Experts of a small language model: 47.4M parameters.
Below are experts of layer 4 (counted from 0) of a mixture-of-experts language model. Rows are named router (the router's row for the expert), gate (a neuron's input weights, with its number), up (a neuron's input weights, with its number), down (a neuron's output weights, with its number) and show model dimensions 0-191. Each number is 128 + 24 x the weight over its row's rms, rounded and kept within 0 to 255. Numbers have three digits each.
Before each expert's rows: a language model's description of what the expert responds to; "mostly gets" lists some tokens that are sent to it at least half of the time. This comes from a sample of Wikipedia text that the model never trained on.

# expert 1
What it handles: Short fragments inside ordinary words, usually after an opening piece like d, m, al, such as m-ut-ually, self-d-ep-recating, l-oud-speaker.
mostly gets: "-d", "-to", " Sup", "pro", " disp", "-p"
router:093161118092116151132125127153138137143150119141148181095129145104080132097105115132163156120149144127119109090129164145155130128153110158155123128116151141145089110176110123107144112125150129110159137130150078174104118101101130141141175130148102159141142119117137148113119130150120163132128144144128170134149107137126163115138130105143144129155114165092109132112143087143164078090087122134119156142178169133122092119091121114155148137116135118130124171116158104144177168121113150150132176107129110153103144124146099056116138139137144102123084095097128144087116177091087140121
gate1:138125144137121102144135124116089114105099172137156137138142129129133133147144122120139128110126175085076128116149130103141119131153139155104123083123133157146110099131123146136123130131094151128146130141130150179097158182106082126103143130124103200087135120114130110098153150139101138153104115147159128142167135145141130152156124132144160163137132105102112113135185176158158113093131154076144122120118122135110137126126145130072104135141086116151167127152104168133091091159152139181180136141130083155137168103155107159143127140105120103114112066107098104132129129113097117106
up1:140168154101111154121132119103115142133135169118149152173114177149155149172124137119089131138137150134113102079110118159147129102130116083136147101125150151188108175150111154169120111155130164106108168168162142147098150128134110140127132128117101151100182144164128165126108155156145106147143113170122104152148162119138108127090121137139145199076143111166113140102150125139116119100136159100136149122132174136121117078110154156125123121113112122110130142130127107078127168127107128141139180124147143165102103172096118150130150114106126141108136118114120122097156131103168112137
down1:128141194130120147094117096117146101123094143111142125119135138128126159143136131129121108151110114117118088126110104165158114125086120150141092127113135139111117088159108187156136115098071137118106126132103151136081141163110141082111123114148117131117132155148130097070140137095096114121164090093125138092099125099128089135148096151144144145148170147185155120101188116120143143129152118124178108137105134124159125172142094120110047125144133103143118113119171089151134136130170089112082112127092132115140168142133104117132127137109134116134109156119119130137156145123128111157
gate2:069161119125119155062149085153170119170141145138137144097106144167135107101106161148140144154121163129148121130126092118112151122132119113120131093153169152105114114124147123132156119105106145133137085083148135129084090138131165183157163107114123156119140132135118108138130103110137126092135182129155152125150132163132152108107124053120100114126159149131132145114138093111103075108129144109120095141117161080107102131170115114129144103135151093141104134133167142116127096129117138113153138085141091124100177127122109118104145098112148146124129124119072162116110120152093150128
up2:120121112131139113168139161102113119119169137110140114163127079078082143116164154086199130105113095154109123127139146145105111180125117116180090154136111148132142115149114112138105103114151089176130155141091136107129159110145126140106156135103155114124129144128115156134157140118102137110135081132143142126172171118123112130171156149129193144157109127101107093155125127143108131170149109094181157142114153141118127122125181129098131157111105123120098087127129139154126169123152155136111123121092154132166096103124150104121104159147152119160127105153134138121135145075110122112
down2:117171155117105153131133143114138138152119107148106138144156148134158140115100091115132115078114135113145115129136189134133124104119162166143126169107143113118091123123120113095137113104068111069103145182146094081175147104138093153129154131162117140129117114097117100141115153132113078147099107100123134147118121112105168135137143171127134165100126115100117112124134143108080121093102078129129126094158138104152110129144086156170127118119127149107139103168140107162147109114116092128135091113146137082133115103094129147114127116113184105112086136164193110131130129132126115150
gate3:091117107072084108120140140157107135156127099128121134141125160139072130111162136105137161140153109205120125126101123115113160101158108116131162139161144148098078144141152101161126137127095143139109132131110139108097151118127107157119136138147085145130146152151145101167116121162166138120126100123113145137143140144130132141107137091121133127095163135097137136119161109118120155065084127122139126070107134172080114146161145158165124150127146127127139117130138133147129163103145148126123184103168146150102102076100090102083151153115143144133109128138116142094123179117158153145
up3:145155139156136106118146149153115095138138072102124184131116128138157133076150104133199139095156156129134148157146158138127114091148127120137136144122138130108080130110142092162094161116134166154181135184163109139107149137129120161117122158116113164151115169134149110127092118138106101135139119126124093120146141122138110167122102184164136122115127133139127138119129097104097136087126156131137115104126115118109092089134123179140129153135117162119118105129165099154123107093129148136103113136141162132152167117116116162113120108063159118195131126137126112115063130155138135132
down3:136096141173116137106135127151119115130115154117115112121085093131143131199139119153130129127088077117095123092154128131132137052124117159130100139114145134140131141081137139130110146116086153131131122144119116088111164141144144113116132143116174088157124084126130106117155132159131147173110122120127096140173157117107173133132116178167166134100160129132119131153129128130127133156087132114105129102094122099135118149081162112093115106129140147137092138120074116155108126101102146094049139153174167149124110127142140120164126122124147103128144141117144103091117153145087146147
gate4:090127160102075130130118143103141167101089152116111127136155134103099120118152117129110128122119123147129104085122135121145143094122114120079179155117149120147109144175122084107143125132163166122098128143137081144116129116164114120149164106134170138126177120117116113142131122122121121142141116131060150102137143181130102122172125109113145108120126155133140156146143173121079129117134151115148150118171159093147130121153097121136142110146091089156114113079142109132160090148133131083152145162104133148113144144133103137119103116138135116160076131139143120040164098124163149143
up4:122152151110112110123148137153090140132190095125146143127118144112150125159096116153131125142159125121139132161144168123138152081144090137140095140196156158117136150132093151154145153104150125124169195122137134113151139150121131121115114138104134163126135147166125109169106151100123092117114095120117112104137135133130152116064142103116119146153136134114147155173167138129135121142143142174100168151129156114150098135086130137184165107107134148100132103096097126119149119114132116098094128112146127106114115111141188117066110117114094137116158130131073094120141159159176138116
down4:131121106092115114106135144113105120127108117124130168123120128086142084116128111136145135120123171097084119096143168116120126142128165109106130139128096100152155127104113090129090152136144115161185145159134113117105127103107098121162133145093145116148090119107136092167104149094129119118180104151073147118137090136156162140088136108151123146128158138126115104093194136094077117164149106151062153145133149140110156126142116103136123140146112130115149122148137100067102084122118124150127140112152163133163132081151173122110146100131135149144109100160121095135141088143125112151
gate5:106148121165113096136132125160183092095116107126164114099142093138139090117107135123126125156144155178138123154113107115117158149081129092171122148138130123093088142102102128116135083108099143129142124155170074160134135109120117112112140097143111134094135112113106120150153095146092097074165123131154135148136091156121115149126137126102125104123146131119095160089144131113139109108098125170190121160163149130162137102102140125132113133119148117129072148126126124111122135149158132130143134121153167122148108168188177108116157125129150175150162131139120138085113149118107124184
up5:101155123143123103125136086125135105137119094124158155157101138122135134149071112177135177091084167117104143126121129121092106096140134104136134104125147106191154151120087100146113105120152095092153142119137148123127132096103127121120106097135088127135102142153129116145126104148089102136091093142138120117145122135126119164060138160130116104080108153169101170104128128134107129139116106149120171165176181128151140130132099111121165109165104119145165084156148157143176134147137137121135113157126147093119163094112103142114129141162172132131126128106164104106132127141139115161
down5:155126170101133110155070159134129114098118164141170161144086125157109121161149106142117108109171115140130152146139126118121150158183129108164125134156161129148128133077148113126125151125112140102132150103135162130109094150105121131133128116128110101111146130199105163046118090130121123132164129109147156153119103098105142143097148084143105159113136126115119134148128145144114133145169120125123114127134116179170127125119175090087148116121125114152142114115124118131078113112085128107145086059128168108124146147140123143176126125144124120141108124129132121079110130097153171127
gate6:155178114104121092122141145144147161143126148138102138139152142104145131115153152091120137117126138146134137132158149167129090085133107121121142145134126113148142101147138086114115137144131149111154117117106168100133165138109109187142204130142142120109122148145130157127127075144139147110139155119171146093098118131146099134144088113125145108087136123112138084121090133104167137104177120121135152117088130149056139135117159168131148128144142120189096133122118106138153124132135146104198149107138125095118158104130161095144108092177136102126086110110091107145097112139104140109
up6:101128177154165163096127112123144129109095117111143119151132130087143144117160107116101115132105112135118133135111122107194130116096118116106101110134085137113120123124086076152138117172172134158123122061097107191141110149147153139122114157083146133130125140112096161119142107185136146124141111097093138117153086127133130125137132129127123149125150170170121116125142121100131163086078138147137111139102137103159115110124107065098105128174157134107154087118159120106111135110130145147103132139146119151155130135127149193162162145139070146106108153139114154145131133131117129114
down6:131117109106104132162105128172119126138141145131125164110111119148120149175139121136152144127137174114085136075108107113129144106127149083147090148118125143143166162109140117142119079118159103153204120132129113121108074155126156126118081116165171139112117109143160145130156097136110132122094156119154170156120135146137151122117150129166100144188163141114153155154117106116132154119152132122129138143131123131174106124112145053113137124144107130082168142165118160153101152135114092164145137134109100127153091124168110174087136126094132120096104134143097135131131131109144108113
gate7:126131154134132137170107126147152139130148067121165178141143107094104122110102154129163183121135090115103126155081155119130095174124108137117099100099169063166091137105103146175146131143111124115184124159160152132131102084070124103130160120162143107130099155111117107114084135129112118154137122117063132116157128153087051120107112121125093111116141142114148150144081121134111141135122109146128125131111146123100114103136051102141137103115131109124125123133120130127136119140171121103105151130125117110138115099122170119131156135124143134112109138118120118117154127119111135145
up7:120099110135129129177151140122142124114165132090130104135165157138148122147141125096109115098137156102157096119157122130127166140124082121186145132145145146165142160135136173142110150157151139150076146127104156137132108126128094119094114145154099127143125101163072128129098133102111174148140160141114160131129096093137156122121104112110108135129084136133182165116144107094126136111167059155094153123136101164118093136132074094144104145136145117145084154144134128115101124139146129139137118154154119112112161108142098105117116103170158151111145173097153159103108115083142116110
down7:129127119134134118083141159141099134144107128162133141126093117135139121136211089123151135111120141074112150134111124113153137120090130129144116137100132113153100141123140140125150152148108115107134123122176166128156109132163152154144158113078122118103140130107116166149141089110136153136104138138140095172136130104116166121153122136151130114069118073115111125164158088115108111107135138136098105134115089130092128092141130128172173108128078114129101134119156157195162138160129148117092132122081106123128127122139122132167179152113138145097106117067126091119080121121168128127
gate8:127085098131129124124075138127120149100149089095113119154116140137110123133131095142122118106106132129105071135132130157137126060140136172148123150133132106104127101131099109156085147116097129132129157144128145134105105144164131115090153099172121172134112141123088164125129126097106145144090148154109092127138144142136138136138145091115104119140155079139121093199115174116165103127108129138144077121139133141104141129150162147081132144100127113051126126143106136143139150140143133088116093094154114145162156120130130095119153147161129158139126095147149147128172180102144136093
up8:158134198134126159139128073135129161120119158099111152113113103172086096147168145081110103131159164099098128119150121085118111166158147131134141179132133122136091132136112145158147082085106128111163135132133101154132106116143129128090109137114127095147153102105132124126100115148126114110115114108158117125103115136116142110139159165105126144120152095139108136131110132120094112123104143129157092099112142120142092086106144145112173146162111141152083149143129083168136097112110155084124110112138071097142143143162096110165152118135133157114155085112119092154166155108155124114
down8:149145165143128107111087129129109112131146140164177122119121130137154119131112100115170135121139139151088145158079103120104129149119105157135115136129127113119136148113142130094150076151089164122140084120134092128082122176118130120081131152112112119108127097135133169111118134158124062158150150136112168163129170130137150135168107140118149150091124115158122153138085151107109148096139110164095125101152175137102095115101118144153133092125129139080110150093178115127127095151107137106123126133158117137080119115161138100107139199138117132111130168170132153116109150130102163115
gate9:108132082115126116099141120124121161129169122155159153113133109123114188151107178125112118126209105111097110125159116107152122132113122120094110100158160103128100100154137155130114143134143136136167133088096127125163107133144150113114088130119133078117128134147109152166155120127174088161143119168119137107135077131139128147128121117088120147117100118083136154095137098155133102126125105131100186127143146083116110144098160077128147139087107118128134138082123111088151131134131135136117110087124174162142117112092133119106130129135100098084101081147119140099088147125132150136
up9:083137107101122112144127144129154130143148140125137108087105113146128130078175118138086140143169128141123122131102162144122120095093112145100103100140163109138142129119116135118146120148144130146070115113145176146113151092117148122074160135133094069163093093151099135132151132158125125117141123135118142161121107160145134155101095073110121136143110142113118082138166077128133147140105111097167150137128093137104135114102137160138115166100147139156094114112140150117172148162117107166141128108140110127154093142133106090106131104091086106120111119142138061099165103087135101147
down9:148153089139141119120126147154106154106099117072124152134102120133110163151105143081100133093142116076149149117111118101107080145137117129102166114184112107146134140126132142143123113120121117115141101107123173112131116144187139088138129125152124159140168161119115130166107119083157130121097147162112140128114108144083124106180140129132124121109129132095139153105170111129103134148124138144124172129153143114139118126108140163157127118128116148119168085143122120130130128110138147171149094121162100139123131107146134097064138176155155113102103129105131118122143085160159104035
gate10:095126175115117155134105148165119127152121143138142155109109118145136104127117110115170113128117157144103141092140134150150122132129154123146132110137112116142091130084108142156153117121106117101132111138166119128111160142099107142139183144175167172139090140118120144147123107156122125156163162136141092168095117133118114112125105128148112123164140175138093175142132152153098130124168139131085155124115130144108144143109145146144131146128121137176142119091085093149145108161129116105133158072147162222113137143100121121173105130111187120121141102131093087086089106130156128138
up10:150131160121114129169072103144106144119136126096099135125096101132137137123110103166173139124119139144125148162122169082143077139126159111152097118113096092111149128095127150138177130184110124145124127121146119120134142148153133163114121108089106170123125151115109136170093124125112118151143119116152136145111132120111128100159147122112119130069150109190118116147115166124106115103157148135171105127115127145145157140118108138136156154142097133093105135126086104133149138165118135084098074130156136109107063160147146157123138122109122124130103080094099151155099104087175142099
down10:139133163123140104143128113132115127142141108128123101136105123099104152154139128209147125108109139102153152173169110123101159123132144129143143161150103144099104154131103108086084124141140133150156103132121157139108096107117170113122154100139093147120149138111111098098108140117079086121184162123166101136140129133154146107117138140128103143149148069102125116178162125169114075133120147156175089133088179097157132129134110124120148115184138157139092119133140101122131142133138121112134103128151136120135138153092108124115148158139126135135070094138129158125141127082105147077
gate11:123122113095132119113167144168080166136167136099107153105128147172130086134138107138139092113088108152187105122135136149119117094160098104104110122123129153108092165135154160125109152125131075106119144130133112126079101102134144129110131115092091132122103136093172132140133144117140108157127169107103167140150135085119147130138149099151081165095109115113125076111122111139099095087139136122165129130153145097114158100140125141170127126164137116142104107088141128162097141162145107122134114140120080103122169136098117177100149102142161125093177151097126127113102107117125122120
up11:138113065151162116103138104135148119153139095125164142093118112128156107147084158100112124127152148081098140116129083102175167133130125121122122145151130098156131135153153149139156111151112116182126091155142126140138097164183120141159120139130180114137149114149120126113142136115105118104097109158164145141180105133121125148142118137129152127117137181164133150109097106140149115129137119163117121120096143181134109140154123144080189108142102137157105194145106119139118138116126103101115082136101153097159149119149110097106117138109131081174131126138139103165134164103134141110
down11:174131121081161153096135115148158098050118091108120097109182123109143144138164136110151121110122144117138113109116145129110139129118117134133128158139134128150101155135122130143130145114127169114153150081126128158094100127119108156163068118149104140086142149144142086120116149119129123151145134149160137137136123129081157126156130152129169174101076137134142136143122118073140136137147129096161116114120123161140127126123097108051150101117097120131135126131141122169132149092129169150164135154137143088124147126113171109145089183132153111096153077107121113146142118167127144101